From a checkpoint of a small mixture-of-experts model trained on Wikipedia: a shared expert of 192 neurons, a variant of Muon for the experts.
Below are experts of layer 2 (counted from 0) of a mixture-of-experts language model. Rows are named router (the router's row for the expert), up (a neuron's input weights, with its number), down (a neuron's output weights, with its number) and show model dimensions 0-95. Each number is 500 + 50 x the weight over its row's rms, rounded and kept within 0 to 999. Numbers have three digits each.
After each expert's rows: "comes before" lists some tokens at least twice as common just after its tokens as in all text. This comes from a sample of Wikipedia text that the model never trained on. Tokens count by the router's weight.

# expert 63
router:596479486580503493513465486514465499484556493427420451449479504484528455515375529534459551522483415433425542469444521481430526548525428496504636615521447502522495531641555449524469509491545531407542534476441486474518462503460527446516453489483479436531407550529496515398545528577490563490
up0:442521535531546517339518531498445420491521574526471548439447410531494544495525515477630522489448489538490499514436479475474490466487480486458440493449506454452443448471438479538507516556523612479411455501460506467425580424513501457494589468488486560594521507539556554501427495430530454576
down0:545549522427504492526486436517563403478499620494502460474584554467463508531509537541482524437380418485520584535522451523579503537525504543471531515524505461473571572461507490491509525630499670405482493494439545481560479368499543504551588493552492468504413461434556465416514491517481471553
up1:503404462599481591503434563588505468525536474528422529482502497516470528430519534598605420435496496536499442573581442523526413557557503428497549517537548478459511591468558493485397489454537494527543535376568520601476501507602520409542532421488502466589450501484503469557470503516416418503
down1:565498563467437456491529510583461517459543518568569383466382514510543560532495583527462491402439489490497518474502456570483533517475501609445467511463459436613419500459493530523497495455547544417384534539563509447509472532472564505435559516557577562520518523506549428500520514643640540489
up2:469553506550509483490628529518507530440525550445461501453402479497450488614522516472505525565496386507468553616416484583464453447471525463528499443486527480467541563533593458466502532471506459475440370471442583545484495439533426521532476463534420399517577449600519526497594408464509505436
down2:508501496481556510531468471591528512549490424529531543528579467482494493519497443499528525525470491552469503520472559448490584531524530529491495540458414562519518602432455526596456644535531472472513573499473479551571517517500555560462501486486477560525449461549481586476524486451536429467
up3:520590453476491508587484525548550412535536541475546457436436510615379496525557537503538539473491479484497428534479501448555517486571516505444434419464601486447449622506574596510521536545458485545443546520453544501560436531446504465497587487601505581477479484504524530534460517538551594519
down3:539486601463534497510553523528474504473486422488477605481507440527508551468481505615441456470490578494570465448468429488532471520504500405460502511464526504490533578554628460557556459406510532564618501540483587471579562415378495515570484532495567459448574556464475486525504586446550434499
up4:526473494467537361451546424509464470464461470448409561612494487533471560488420453426530487467500546525522578541564561463503552475535387504558395586523444445505529547520505502519452503453467543509516570409520465471462592506540530451434442463529481460550434476493522495490440546530549525540
down4:442569444545511657495475461511573401507542603403616505458549493490489563468498451510458515582541500522589446598424535464513515537580445489498581550517545481474430470629498539577485456544472552377428598475375531455470442519556514489501590440468509479506533509498442442533600493484562467523
comes before: "- ", "The ", "201", "200", "In ", "present"

# expert 7
router:521525462484554502516502567581484497522398407502463484426484551442444515543546519520417497534475563515470525534529570604479461489532458546480486481564495498374438398469567477551536411570500409572564492544456522526618445504534542477567505523456477610469472541455496454420412475495526516464
up0:479575513478479484490465487477456531476470546560614445519444464541485445521576515484491510515484482487545477445485474423527458580457513456464522539585552407488508510507621505531471504479396547500476583403492604501474392524437442473620484384510596507478492483485413471534435588511448564474
down0:468469385614423474474460443518438472484468554445500544566425418557531483536486495480501540428464496562458528432506446476493536515576441544510374512483462472406550527530485470494430414535534456508550561484475543630467587447482507459433527539515491558507474506504498519541438453432515549412
up1:526526474456560498475542524480465498404555494577505467492465562500463554440477494506470432535481517540552427553500437448478498497529477524484491458349497426517475412498495453536497482501467468535476550463543500444519571528482519537565448477433557446463458509560528503478523548554521447467
down1:577478510470492552472529495524515527470461511400485511492556554601553483504504543413573519530482491453492500502462480461453408572482475508458496558551497531453526448536536447487434502595528539510505496541494474469404502480558539613522510542463478471481535479476476555553565529550594607502
up2:439480472500479506525453562485546577517452456366431512576515484533554456459417555503459540507536549420514470496537426467479542471419385539439468456477510419457475495500426540490371539484496475555465513527531429567509403398511494516558513486367546540595486462501584407540463484421595546511
down2:503530571442473540468464474441489517435498538515535533611495576463427531523487457560459496437517434459458501647482432435558613536461517563509548543508464492529459511512426547588492513434337566363483557517533506512547421519524511408464492565493482562518492517413519551468546476467477495581
up3:568432500398505488468464402425411546549464471455529552491539605395568604495413513501498417446544512595596441527386601471461551497391575511659440558518506648449548494587536588529544467509417519526562559508473475513459429542493486454476440495526564581522529467554544576527505475539495498476
down3:477584433608439482437443463567511430520395531549510508491609417458524555552469576521500537496586583629473620470527440404495482434447461565588533515606525448447543473535481536389556494519457584436443485531535564593519445522554527549484444477558537431460495443467497459544494470517583460516
up4:490496534519541512421548498549485443528516586528601440562613539539572457526464437520530506576520568526448507517492435574476492523585504467487559608474518451493502535489482522442518443512377496475432561481493461559588572465555481494546491558481448517501518495496448432558473499498426480610
down4:571390459478499514482542551510505499473492516502499548508488573419535543498506611551481563383466428516552521591490453453513558520488549410524526496469531586625547500550507421572491516429576401423484550568574546518535425522482480532510554571505512336558526542574512475444526410485570555530
comes before: ", ", ". ", ".", ": ", "\" ", "ed"

# expert 27
router:410511517502538525454536427445503440542613551521557526525379393524487487453553503492441426470501562516473457501507534500417562435607419485555466451505451509577468593476479474528534494550529612518558475507457469521564451529511445514433483570537544551636497499478467449465495473558594533436
up0:462544478422414451540463469458405416547520552451455436522543517489540542605565496510467524525500561571476477515462499541602577443485574571506467495547597509520624518439584480497473484559401497458530533498471508516430437533489543496450544497537440634563472503532484472444590547533526445456
down0:553436486505483556515564442514458515550491496451484525536540481486520463492417474375510572556507470583522532551505527470443379470398422406399468461509395531497502580483508546460567486487510381506530507551492463466590555501525565498514535530450539437545557474586616464470513428522430538476
up1:531453506550442482407461524468572398568556460486493521499466433533438518554470516619570599472543512476524540512408423429472442504565536456481515501475535496553493531582531518525478527467520474441469443446462550451486600620559398510486433531459498560510511455514515491517547526504530447538
down1:450370394438531488617481468546516562572555520464434432455566461483508503490443498493436586524435548494499451474546526437478473584504487525472524493583519533570538582556564528508468530576472485550477488497424527449564492584490481500501550447465514524453568467542495423467548534538488542512
up2:478435416500522460522418546568516442397420482465524461537484535545544504502465519550453516555550470484427397455448598508567614537589489608555548424509500546496485454580376521583479405533529640408595522505405408551483510350545507534550506518483537538430457537508538453533492447429579490487
down2:428545503538551521483541400508462528524515433534551546567527487556528483548488558489564461438490507571450495493391442534479491518561607490559452592553495482415472476533445510436541501496560446438544417425550513519487526481416533509489464536541415508432516414503471548468546547488480627409
up3:468526555422436527456350566550546568461472492513482501477508478421578474506420525492579515454501477520441531482481470515629451488470508534515556431561440547500506592450490482500526518510518592425505564514459526534377507526447518555491500593469430539470571586495474508489459482537499507498
down3:444441506449484503566594546578337486504466468499516518474489564516436563514518541450476467485558492421602530519514523508447518505478556531484556472475531401509555527468478567425452531494452520447509453555523470595474560464438430566525522501509499492539534531581486496501456486391532514528
up4:464489437539495432478467415543431552578513574482522490358489418540538518381492532428515534485469498553382428488470516552553456530518485501507538497540450539470502439534508499408464565547524529472370495513529512536540482472450468534538630505452445479469585394441489567480504596534536502459
down4:485532419480552530476512555522534506444602499502476577492525527516444500440523479512498525494542524492502563447615608496490494451606500514477508516494579402585495566547443484520525440428473546482468561560456529602464528446546557538459471549565548530549423552502402468451533378390453525467
comes before: "0", "5", "4", "9", "6", "8"

# expert 26
router:518418465645573503465439463479471494562505454508465499467518481462408622511545515470494533534540617521497602503499564452512494559539511569489591457503493525441480476497539468514432515463446399435512450496473466469575442550489591489536537484466434516535413472596487524570436510511529472523
up0:518478525633516461437443542505530529501420531464489495508484501468510589437533447578521519457582497554499615491478522471549465596448586496515467531508481521438542501535513580486463530439526482586556529624482409495524516505576467447567530513486473480431525445519546387492549620534478495552
down0:541546510511487593468431535494498501566534465502511594547529446603512511527560475554448494470560500517389489421471530434516517523439548517518417499478464450502540476480501486429527571484566471477473473595430445499557496597475531466412503430597530505515436571490542579546514466543464475508
up1:509502560490545497504532502499511426548531500427484519382486491461479492472484543531522494427503519534485560574535553516532544585613524514459440526494430489562505519549434537559471554517526482503615464509588590520564485500406476517641528460491496503454521462446540554525531533472517487558
down1:396542492358490506418481478531476608473527522617516535629521504586491428469529517447522533507513474459389497505521540375460549463459491465500422428457509499549573451570522503433487508593448535487451472434442472466512470492622535449526476517500523563513554575417460578534559427498446406571
up2:614516500464497450529560546532537526531517466526424415436518516491587518453596429504487509493472354449604531560561515486473489443573476435495556473547525455447523535527472532434566523364453503488565404464463555550545460474492424478490451442445454506497512473549449567494426543545530466592
down2:493513463556464479544604518509513582525462502513491587523568520459549536469586468523525495433466500429534499477410585504461534518561526452477469479534431484433485449533473436488450498554509433552491552442526520504484538545551437464529454402347557510526492579489612480528434462435577348533
up3:534474413528511524386453514548530499472524428472525594521454621478516463489477583614458526441508442496456461463583595520455418473524397458491518565594486562485447524444520486453474496591424513424504553438508469462561477490510560522554428509502537552503553440569445500537382478454522514450
down3:436589417420555543552553474476519565526544497481585433438435472486543492495440584605480423609438473378471535564523568464446531569533494466535531434516399547479533498444617497494535429543541422487509529529630383548477509480503508441553556510482449490553373548533462547505504478446537468469
up4:541516477585512526465479483559539506498533495471445443522564610491524508503374478523453496439431581517605489539451441497481491560572478531518464470501424576539403430519572540382480438548550404475502450561474459548440484465560437618490483540474484504495506566456481456514479558561505477504
down4:492466459591538547487527504479525430569470429465490529431515421499427534496516467395438505484567524455475465525531456553581590549530508507431442514610518539552492476424508636494551518523510479571496588455492502510533458457598446457517517451478517478514471496494541523505451479451427498392
comes before: "(", ", ", "of ", "in ", "and ", "School "

# expert 29
router:463414481539492432498555476482620495442493488475454446553429497508557481517414513498542499416457446514467493469597427516495497449464494493498511456542501520479530498500404480489503567477547455459514502443496511475498502483586477518549460576511462464552505565488538595601494509497586500505
up0:446481501513457433528621504508491597597527495339489434454533582554503367441493463560468395521520449470454496516583432525500477510533464465558531446497478532402567443479428495522540508452561454498507544409477570533460535496511581546453440376498472550521486426523469479517441489519500550553
down0:482525609429428570506416610579517523400423427467466529545483594529528495489525571521464492495510469441416599491588476592478530504525502388555502423488393545532565514480481461501529559520549494423538508513469465422512384544519567497568520578483559376401514420532446507482455462478460427565
up1:489465438551550440493523426553552479525470571494493481566493429567498551471450499496502582502476477463441485540449557606523572467534545521446451531518466466565524531472541487489445506411498478529443462461517468456470572511431446555537532565498513555487428481467467562420565468506495428505
down1:499475471414451443502497526486470403517501514355431551393527419472474421408511529498493559548502543601594579475505539466501450534486603516465454437440516547574459517434508457439459554544500512476510471473530583483505535389492509522495453440470467500452457529595531480509480451479426506556
up2:555438539546495464505475576496507407405410489450506597517486473423507490461536381542575556501445506615500402385483458445498527436550542529479539421460506466484508620478473538579574492503585630586472443422533544504421549582513544558454441554545417479422565435516531433423506551394465525474
down2:472530499476505475457538523597504471561488445535461596536496521549440414433444418575496529485495524528373448461510463464487521569500487586558514530576515475479510466533389510545520462481452584523550592450528559512499434464505438581451487574448439454466468503445481462461411566539464432425
up3:495570436598482530410414442598553430521418578487539562550445515558563419465515485391476521506480529478446516407462514460521517506464436490438531538500518475447456545505410443503578564455539515536446548494472540561495523489427510487543494537470547477479550472495431500512476558556478595408
down3:554535489542486442484553615542537423507517438540463573443421472541497488455499480570522497519529494499456430505472535534542430517499583460440474539499471474548496533513433376459531527458553511515482599508535556514536479414583470556565528438518554604545412568389449453527416448520526501569
up4:456437513445505508478568516437516475625540447571541425523509466488455530467496645478483515530504468505479593487506548425571552494460584550505433466511536526565523525542455474527446451534563543466540507506430463494448492563576475422502388544498535505572446499534619470569516562473499521505
down4:483524495520548441479566554458493501500406506439491541568482505480526449486501468471458520510472529555449526433411511581432516527435444467491572562478406526533518508434542456551471516503629487496540470388430528519484519470506500492473518505507652542458508523448522499533436462426471512495
comes before: "the ", "of ", "in ", "for ", "as ", "at "

# expert 12
router:483534512511453502488506474375503528432537507506476484475432556505526455480453498547489549433493560396481512431506496464546438489497423552512534475498461441473512513565430600548422547535476494464571361569552504443492447533455465465446564510552549482531449399494468488483565539556471559535
up0:417427565450519549441513448487396462555476542425481527466561521435540464540435561448540478499591430482556522510470422464652390544512512510540475491496491516470513509527496497462535598476510401468464478592557529561532436542437463425468543398460502559556472489482629590427497468575501575559
down0:455463587467555466510528594584474395507490523568487422446466555507376500581440484401462444496508499485422512439494558522523551498538448460542531439537457544469535521511404531609541525527531545502594541527452485497483545611562539541534505457500505453593514533528590535538540495434485470432
up1:454572522527483513522438406530464407442484446530484487493478571497575538440424640493432533540464433464472581476494462475438480427517552483513541517521620463490453561487587581499496517470520547543418424491476519497551493423487463491526517408598540450526555525479524455487496588535493384516
down1:460583520532547457468564520506454514579540521411566459506489531480469439433531472507490565465532409510547439538501487423530471520538457486409550475406416465453512529517510450513606475472582521543496504493464453475601535491551421399490544402546443509537472571457529452586390537498456472487
up2:534477498575592437468466434473488484437536387508489542421477535553462502528460472416546507502466483515479460519461407409473441369487484529523567461493502508526509497524535420535531529595472515429519501549466435529590505508536521607485571512534483617470522574444471458475492495447420555388
down2:578511417526532545444489519481512437602538532452565393556609521419549600436498531512505470506446529470407488537523511519496554417438528487510450436474481613534421504428460430614621389472502531436479451492533554575474421627492488468429436539557612421460495574515517571457570522614513466497
up3:462416540571579434512533579465498514479546496429531563481502539513494478551563420371467497462556562465518503466467460567478482447508574432479484523506499489496528582485521545489488495527473517421495413436493463494494509598488520511536463572568572548520546437518471427497423504518505558447
down3:546467504471540443516478491495536586525491404524412499516410543520525588542473448506550485391468541486468474513544506432512466586599424473469537442549604613494441497554518532540506459518519522604465435512561427489514492436480533510486462467483491583535448505572540539444454514497451454449
up4:513431434506437610515474521509559543542475597435489545434399515358554576466511533552459515563468444514482545524460477461483469490541455522449526467497510628508594497462513562487503529438523481472473462418480406595566556530534515498517548535659498520512539484487484555473512488540460393572
down4:457535552511437531459516526462510640521431448538458417447491564427505478582540498540584514517487481543479512554509524491476447401579511511453407461455538439421562507572486562446524448480485474552530573524474532457443593464497562604532514467494585486425493506476508486399559555510507454548
comes before: "201", "200", "202", "N ", "199", "198"

# expert 58
router:527522529488464507479492522640530561582431506479503584495499532497485485479455461429570504502502632500502485582536534492388391492534508502503438550483533527342555543596498524531574523513528484535543490442573598478498409517494557477558511536518494600563453508477567477499384542617474489580
up0:522423428522536449488511457590462475442485484435526439461551547509498414553421608522514483563527544496507528358532538486522510416453635513557541442517510492493449575553452489513553491430470440512525524501486491482487533547605444513532459582517593492464517515444527424487426597557531471485
down0:441529533424435516470543535550538563479470577455448453533471430480430467500461496524503503508473449523450482551467539503592560611540526441454494430429483555492509392399499524454523555456563423473496507510467585451550425443558488577512570570508516541530538494582553472519461484514508532665
up1:497513510466568491521522516548463558532542422565462502556554597587526533487534540561437541590532461538497482503541541570462620478624496390589472523380485431456552353470484456494473496447544556471485615492566439546448445472529512501423572580466534595510457417424562593515492539487434524491
down1:585459488516405525473426536530495415480490483465438565538503491473512479452414442504452541458409472495546544448472494426440485436568585543520403533461505537573489542536559472486506497601516497514569632578559453502557555460437589436547469540575514452522516539519500457527534460542478527558
up2:382494459508538594461490604468434448537485532478553504504508422526489513441510532548445507563571449461537453464518411494470528533525561585528493447509442487458491473511499518558468533548478531576486446449494524602513534478499548441520534482534494563527516418439634568460341505459504404569
down2:459521563514452438503462477510543400487535478523443521458553533542507350481464498543493465485493461519485534497509466473597560506598505551531415587475496449641615515538463518434438525487498461543528603428428481484516378539481532393479502428480493458476416539438467497601577548583500495499
up3:452469492574535534464580533527441588466520578544456483596451577521509460511514519459470553550572441510502482419536578474481375530574562539494550463505553532563505422546450514481469509446501537502457575523483507559465498451494481584519534507547623447496464541434441549477603585579420457609
down3:429401494592540587517579352533525535514471574520453433628489510509398501542466412541518504537459498466448550460487472430501498540430523600462521534507478495562484580487478525552514490558478438460527456389540541498556493455540470506504463455541445425521485476555422516552573550517499531533
up4:478487442514497490493565385522522447470494529529514502504553539558543463506517531422537503636519556479447487383472534571561474562470418565471529548590508529488468519480432410598587524532484528506564485494523535495475548634519536499625528559470483483510399548500591491462492452417468531477
down4:512515362511486448518422419553504507598407363487466495420467539532525515466547527521466514558511524534571515517428446453517467591541532564499482516548464506504486400523497522447397528541518455526503609533522530479410506540474536484553487544585427503490453547511437506459432521491474484553
comes before: ", ", ". ", ".", ": ", "\" ", "\n"

# expert 36
router:460551516513510471494476539520488435526434429529568507492496505515434591577481481450569500458462493478468430564494596377560460425457462565471459518525424515522546561413612484460552484558392459531556508520475550529452454540444554460552440468469508621480520583440430553439511489476414438539
up0:424570489484415423437537524537532496503504470455559505446501462461482481465432424432453401555456473509565543582476502489536469490515392496580548473488492523492644473450456395501505579585479569477592508586489449430555640516540501466440460440496449472493565420522530555556389547480466496542
down0:401532466408509537448547401456523534561437554520460512498595392547564486506495523461411477532540543502549426533543496521456489585616474454527528467481393466486448486462439546599482434510487508505513530496537503586581422541450536595437495436568489490524556548412476459560452559462442468599
up1:500455410496523482404474524481480465478535519469535451516593533524509512528463518497387440534507557438511505486477543421485453516454491551564461501452528494512524532531554497424482556428529563569504432543577508591529509511467459473445456519403526457545586511519518542484511500572499446472
down1:487504477534581492462470509462488453457399438509468457563484579497479486462524566479525506457467503500499520450524593583419451547533487547447537457485559547530435436462530580459541499481488423524529499510576441448452398467550443435487552506581472484477527467497456503487648486520471492595
up2:572453474500523446436460471488535377473454567494533445517451518476549407483502485448484414408461449462462480449531466481518504548430405518413553509581487514562505538535444578522553590528484431454393524435538523525539408532451526351532483537467558440483445510529423434616510454517448573570
down2:554473461446587463566464547428473530524456476552418542515553589559552494528494500491507591483452515483373515481441509470603541469508504550434456436476531497515533498545461507538496502581479493550616469480490430440490558484426543538560627491517457488491542427404424541437441546486410486443
up3:491499517585532520455574558531493522599505541511510523412499388574473535408626562514427568473522502486426504502449487454458530473409444502484485432553496465576488539568456553555523485434473566512481508538513492448454428513571549545522389463560497478526515503508532644476487492441523524462
down3:471468409574534523400436494532375499528558590456602552546541453417499512587491524554502460434562460536479517472482546530523486528534481562473486527480526520491459492497494503411502638520538580520576484433515471517433529452421545496481501451583452512453474484389487423536511572476477550496
up4:483516584572510494448390520540377504525455507613513500531575554485467396491433521522496470443486522468501432490455499417481476425429318449526446500513513532511513526455549480451549492545544467470396475514392450589475506478515486462433466435399505550515488504535478492528569600395470527442
down4:413565589524494462505430497499526468531565511511466468465479422500481467493560586572472509477546576509549521578559467516547473486592515475468523530446587583430476554524466570451470418440495510558558578497437458470486464451554445562569444574428492508475386441503432520447555571530530495493
comes before: ", ", "'", "\n", ". ", "-", "; "

# expert 52
router:511537518519477538502443509478518574545442399461503539379598530502484587494529567441553470505523431514487537501577431510519564509463543533424572494462448476557526461574460392573409481454511527445416649496605500564477594461528475522473452421418448537590556448490495404491415537590405532520
up0:391414483446492519515501459541503511524448421582436537599560536608463525558518518500458629461457527578456459497566464431444461576481550538557440577498517407492549514536509489508422598462573518571501485507426473509440442515560599407534427536542495490501499464466551537406467433463510488415
down0:575521595477501509463468490476613436549542479448504452507434462488471503486546572521511486563517427489436540497529513529506464480500539517465509368494444447488508434403527414530539487452534506478510530472595449504463487481484395507533550373498502583454599582560440461563454550557461490517
up1:511519441516495460578448548505521559553501543462507369489463457541590479427482468473455463594647525435490548451544428495552513454452587390512505506527523404509540569449522429469452535531514546490560473479530469503471522562532484555494553542495532453461460495506445545496522406529519448457
down1:528507389527506523463564458508510457421478631453528483529543434554487467428552508477476444431517507499609483640534582533474402529404531431442492535525472462563569537470491581478559502497455497489514602515405539446406592415476526538448499513436440462537609481440460559484516532525502433487
up2:460443505550467500516536424535513518574595466479464452479470519468585554471529534511554464488449527555469455584492439477494512450502585513464464473531451552554497440458481462557478403500540474462511535412466553492456667551432473472538472481606577535515509432514522575435504475561495532557
down2:468555500416492529578487460495491444498495563444493531529502501535469552515511416543461534419485576538417494455509503555443532562571487506524520551438483603446569492596521529554460402511523496555476530508509433507552436535553420496501495558522447530496479486538562495585516483492449643424
up3:475494531483489437486556492583553517496542565413643373440496518503535530526560526499510404459512542574458591528562463506542487448490525473455603488454560461569495605510440542499398597513559501457544501463476500573420451463531425531490505657465489557537528464558453508452567505483462588565
down3:567500527558465492466473398575535447544518447572431529587487609555503548396464552534467571389552459469500438581514542460559529461563479465515455518506615566528527537510394547480559484434437430525536464433512580528482538510533537558492487497502464448478445472458512505535527564412562522517
up4:412375523487444542534507537460525537611566564464450419501496463457580498519553464472542597592571445561554511572441546522463442496525552555500523527478497450524537556488503420533539584471523479537525538575413525540452489518553523430523374560459461512447518546563597473509522358466458541467
down4:533512485571461536388485447369573493447453512519511508527532501529490424505410572489522604507461423497468487556449488536509501583516505536507475502540446522566500506438471550505530534543465543468468561538525499515540435519454401481468547519587564555499440482432504535530493589504453477599
comes before: ".", "–", ",", "; ", "% ", ":"

# expert 4
router:412608564477459562486520410405494524508442520557516421535512454495520386567521476472460503499535440570492470429483472463447503468485443572543525497455515512459488497532537497554421458600622607484525518512581469523528486499554496582505528522449529457545475536442526466565437487471428505489
up0:551493591524515507468536497544583489488580537492434432569569534501539522514494451529472567505514464509451490556452415530532504602434454448434515540532525475427490461470495539520447450482543540593540445538540477482476400497500536524519521564446628510466551440503465500496505417450512497561
down0:475509519472470428443503431506369463400508509525569422485476539401558547498589505561451429547516523488505392435549477522484517529484478555586498552467409495531510447490579498469579539536601495475507444460442463623466512544431579556451541566421447557453513537548472437570502491577622586437
up1:497500551517485442524537452503445519453505416562447545499476438499542447503545549501477583538493513452560468479452494425544560538468497524528459542590544492583523515438605513385399508510479512562488458473510444435594508474486417463568463546457570531555545518487509529531484496416486508388
down1:552420522563416532471544445499438487511489481491431511526592472468453518564519582456579568512474512450515509583469468516479493464392475436556472545423517517511453478606517518526459527512405477448490549471536497524531514464511508433380382532535431424593422485489497482451599456472535390486
up2:537504518446383576387597367589568452499464508478391529502541479489472506507483572546486698448513472478617453513482571503465424609546561474545445593447613549574516424547516619610634492468503479472452488509472482432486401513504499516464570521441491461511451422515514496569530566456475435472
down2:522419477452444546512421581450452498552442467616501538581497478526559552510499553505477612530572502465479495649548599467495506551479466452487532513544486479558460451544549562536473521513397463480531430495485524513379558404424522437503498534502518483454367478508524452483529573464464433487
up3:448519524488591514570519419481532530529556457496438567526613463527423503511577509528461531513447472512508481472467348490539397342547496495552525550457509469460491479560507373436475477478619495527506464561507435494434536507496464512473445499502512512522574507548533460527461536432464500447
down3:469466520542568547495471540440547498532547485518567413444422545476479428495477453544494568518642484524543513468521599517374570587565524554477518567498542504514435533516444458518402530479456558549521499470480494534529502522545541567494502567465573507508550563422448483581552493561550513505
up4:501515556529544560449478542630631433522444487462487534547526450488577368565488473481412586455625449462499491490636495535529493498521503607602584442480592536491544507551487588486509473463619410513475568497506420510508542570542550494552514547520531498501532421485465499525511416549504485529
down4:475594443542448505519464549486566508549575487552555596480502457443471577490545510444404498415541532562570412428433558413505428555511602545495504565535442460508493588544499417499498504412477536544457501484517478510572484576488473472379500540412397537500510537431492487555471519512484438514
comes before: "000 ", "0", "″", " ", "2", "1"

# expert 35
router:606545458574492521479430525450587484468526530497563445485479476588514455474505475495528493477553455499521502451543501426532476485552469533516546465462494604555503391465443482521566488527476447497540482507495467468496463544552551516451506382490489472462481581445465480437515547544454503586
up0:482520427612529532477515464499499534522519507473525473520501486504442566534584496472475457494496580562477459483469418439498480583481519548497451471521436426554524484492506578514523463485481537475464512579516584499434497429470406571433428610579511579585421472504542520454476531550585568539
down0:489383394529428552529500563582502507544454589412434425534472479548530451471575484533496480563485468557424451536441571519465479439476476468512590461508477575386523483479598473520567509371524471518488486456481610509465453451554543543493459605567567499567605439564484525419487536538451462474
up1:478497503512581602537493563476466573477373390433453514399508452434475560483540533552537519478482480454566572564532518413581496495584507489586468559517559461458460563525469499467580479473474548529511538546491511474583485459567427555508570489459504517429500603546558526484529498467534437552
down1:500452477528493606503559567518495500503504533438464543535469559514559522449447477481503546447505506503547376561499518506387496565448461543499457432404479503457519529486577542463445480538528465413472528568516472346419541471587441522496440520534475503481573550591395486604564551517485422525
up2:504491507454566508447446526527536556545523509568465389546479477557498533520557490453569484579580452525502503429565448562536508503537450531463472565551405552490479450481547498515632409540503612486530488523518552505467513487414529577518475436434561507521422513496541559508577477540448417507
down2:454509506503568517478513496532464466453550436446427578480551640511427557558585528526450533452487469522575500511398397484476486460413443511430532469539516523562511541443493461532462449525513492512462538528550466473488404510496509508554474408521401410525554522405495503536476460499508544518
up3:534528399524468467461537536485395446465448466441465565516554492494417523555539498678430548575402369565424427444524458576485621534512532573437512545529508491495476494559478631442438473533504528481525429561540480472455417469537603541533553458552554524418534412517471476491539567493547455617
down3:521541556512498483562484413484542452448435539538480492445507422627446462518527481507590429580449598428448562508467565489464539479453495470481427519466456503526380481523489417603404577564456552546508479451511459580508442559480479516527458427560430447464554452455626538473547611495493464469
up4:512474514479532555453481578509490445602482525547502466486548532527571534489498448457489509559447516581617569540537462418473439583415519494441426432457530537461560487500523562415392468508536561529595492541466459523470527520602458463384440505447463416573520542431633529580572545552484454472
down4:507437513609475493543477476472433571571503515471472431474454431578567512523459407450458468441450470447414595466606448501446539568434573574552446506447447488469622449490560486575478455578426499436503473532543522452447554456441548413618458491472607441448537558394451444567495443563537538540
comes before: "| ", "|", ") ", ")", "+", "|---|---|---|---|---|---|---|---|---|---|---|---|"

# expert 6
router:516487515542459565429430630505507540626536495534532548559538478470576489472505570610464482548526425504492571551486484554559550450532498516504501503564441445454510441522425460425527591452438453503463421501405510519578550538573534437410484551538472426523467517518522489547462476506423563475
up0:437568441458473496468472550452492518586484506442500518564426413501482435419383350509521594438467491449424529508481451519499453499474508560500424549575410407593455487480438537600485530507500509524461500429496469482450513571471558461503505502574463524452510456514529539435424532531450445570
down0:524512447468540442515478421452551558484379493615495552438433493578452518419488474450549585447569511596457483440630508446505515455608600409433496465514505424449503486512502500487447538533543512463442532500499444516586450546501445489498537471577568375531460526571520455540475485485462537489
up1:564415622532487500444526410506500471477498522519485530511470464540569412605420509505628469591537541556493475466549470508367501489497519522432577465457418485480545485548522441468533508462520501479423475451540536508563584603488531450584547535463433488551519556599500580510591506534460511534
down1:515464496542546492564574532428411420500484506473532447552499513488439558558467421479563435572448499538409563484499518481614483485493433550476520497488468509431570518440479514532543505500450518481548529410366488430418489507443412565504495502473598523531439493528424551567489445528502520542
up2:566537572533528441433551460448491470546487491489512510533538528440598510466560489516499400530488503546517568493529408465470438490487558543509503450495513508502530506557501501474525415539415507558427430485619478518462545487452516556435534483506548610569560559578465576602454595463524500543
down2:590620419479505495511462485438516415485549529418448559494577435510563543507452422496484560589503473446483435558425461530466469476520498517466466461568439450453446552543424583658457493556528538557604526634428579585556556463482521530557446475444528479537479578480595488407538484507551440560
up3:414488468456348467527519576486557506496426634431538537466503534531467518502380542579518478555416461544421529522525496584560522457451518419532525448486575487576469381427446529456589488537510476528535535457522565434499419517389521496533639545452513549449496529613470519437551561509536470502
down3:579496429491552545458528553484461432462530488497470598547528566469520425467547664417524512549471448557456497473421498481451463584425424516480383478557453452451488445495418498478512484496505418441472527561466441438582475544619480506485547542541548418562600517519510494526532589483447538434
up4:526517423486542594488494460514576543580456572507400449397442435478466518476575455426501414568471483482574545550550486513534550506550519484531511506530536391518530501452446585500493487521512486440543485470406483451580470596597550596446544507528577613452414503384513525545440548443535451470
down4:496382590478456574531473443473532531474398482491551519582509467492446453558522533465454406519435570528467498415436537476520528562479496454485517403505475448557518491486514541524494412607571462457552517494530472548403522516555459555616388520475568454485497424547456471560454527493496494411
comes before: " ", "0 ", "1 ", "— ", "2 ", "1"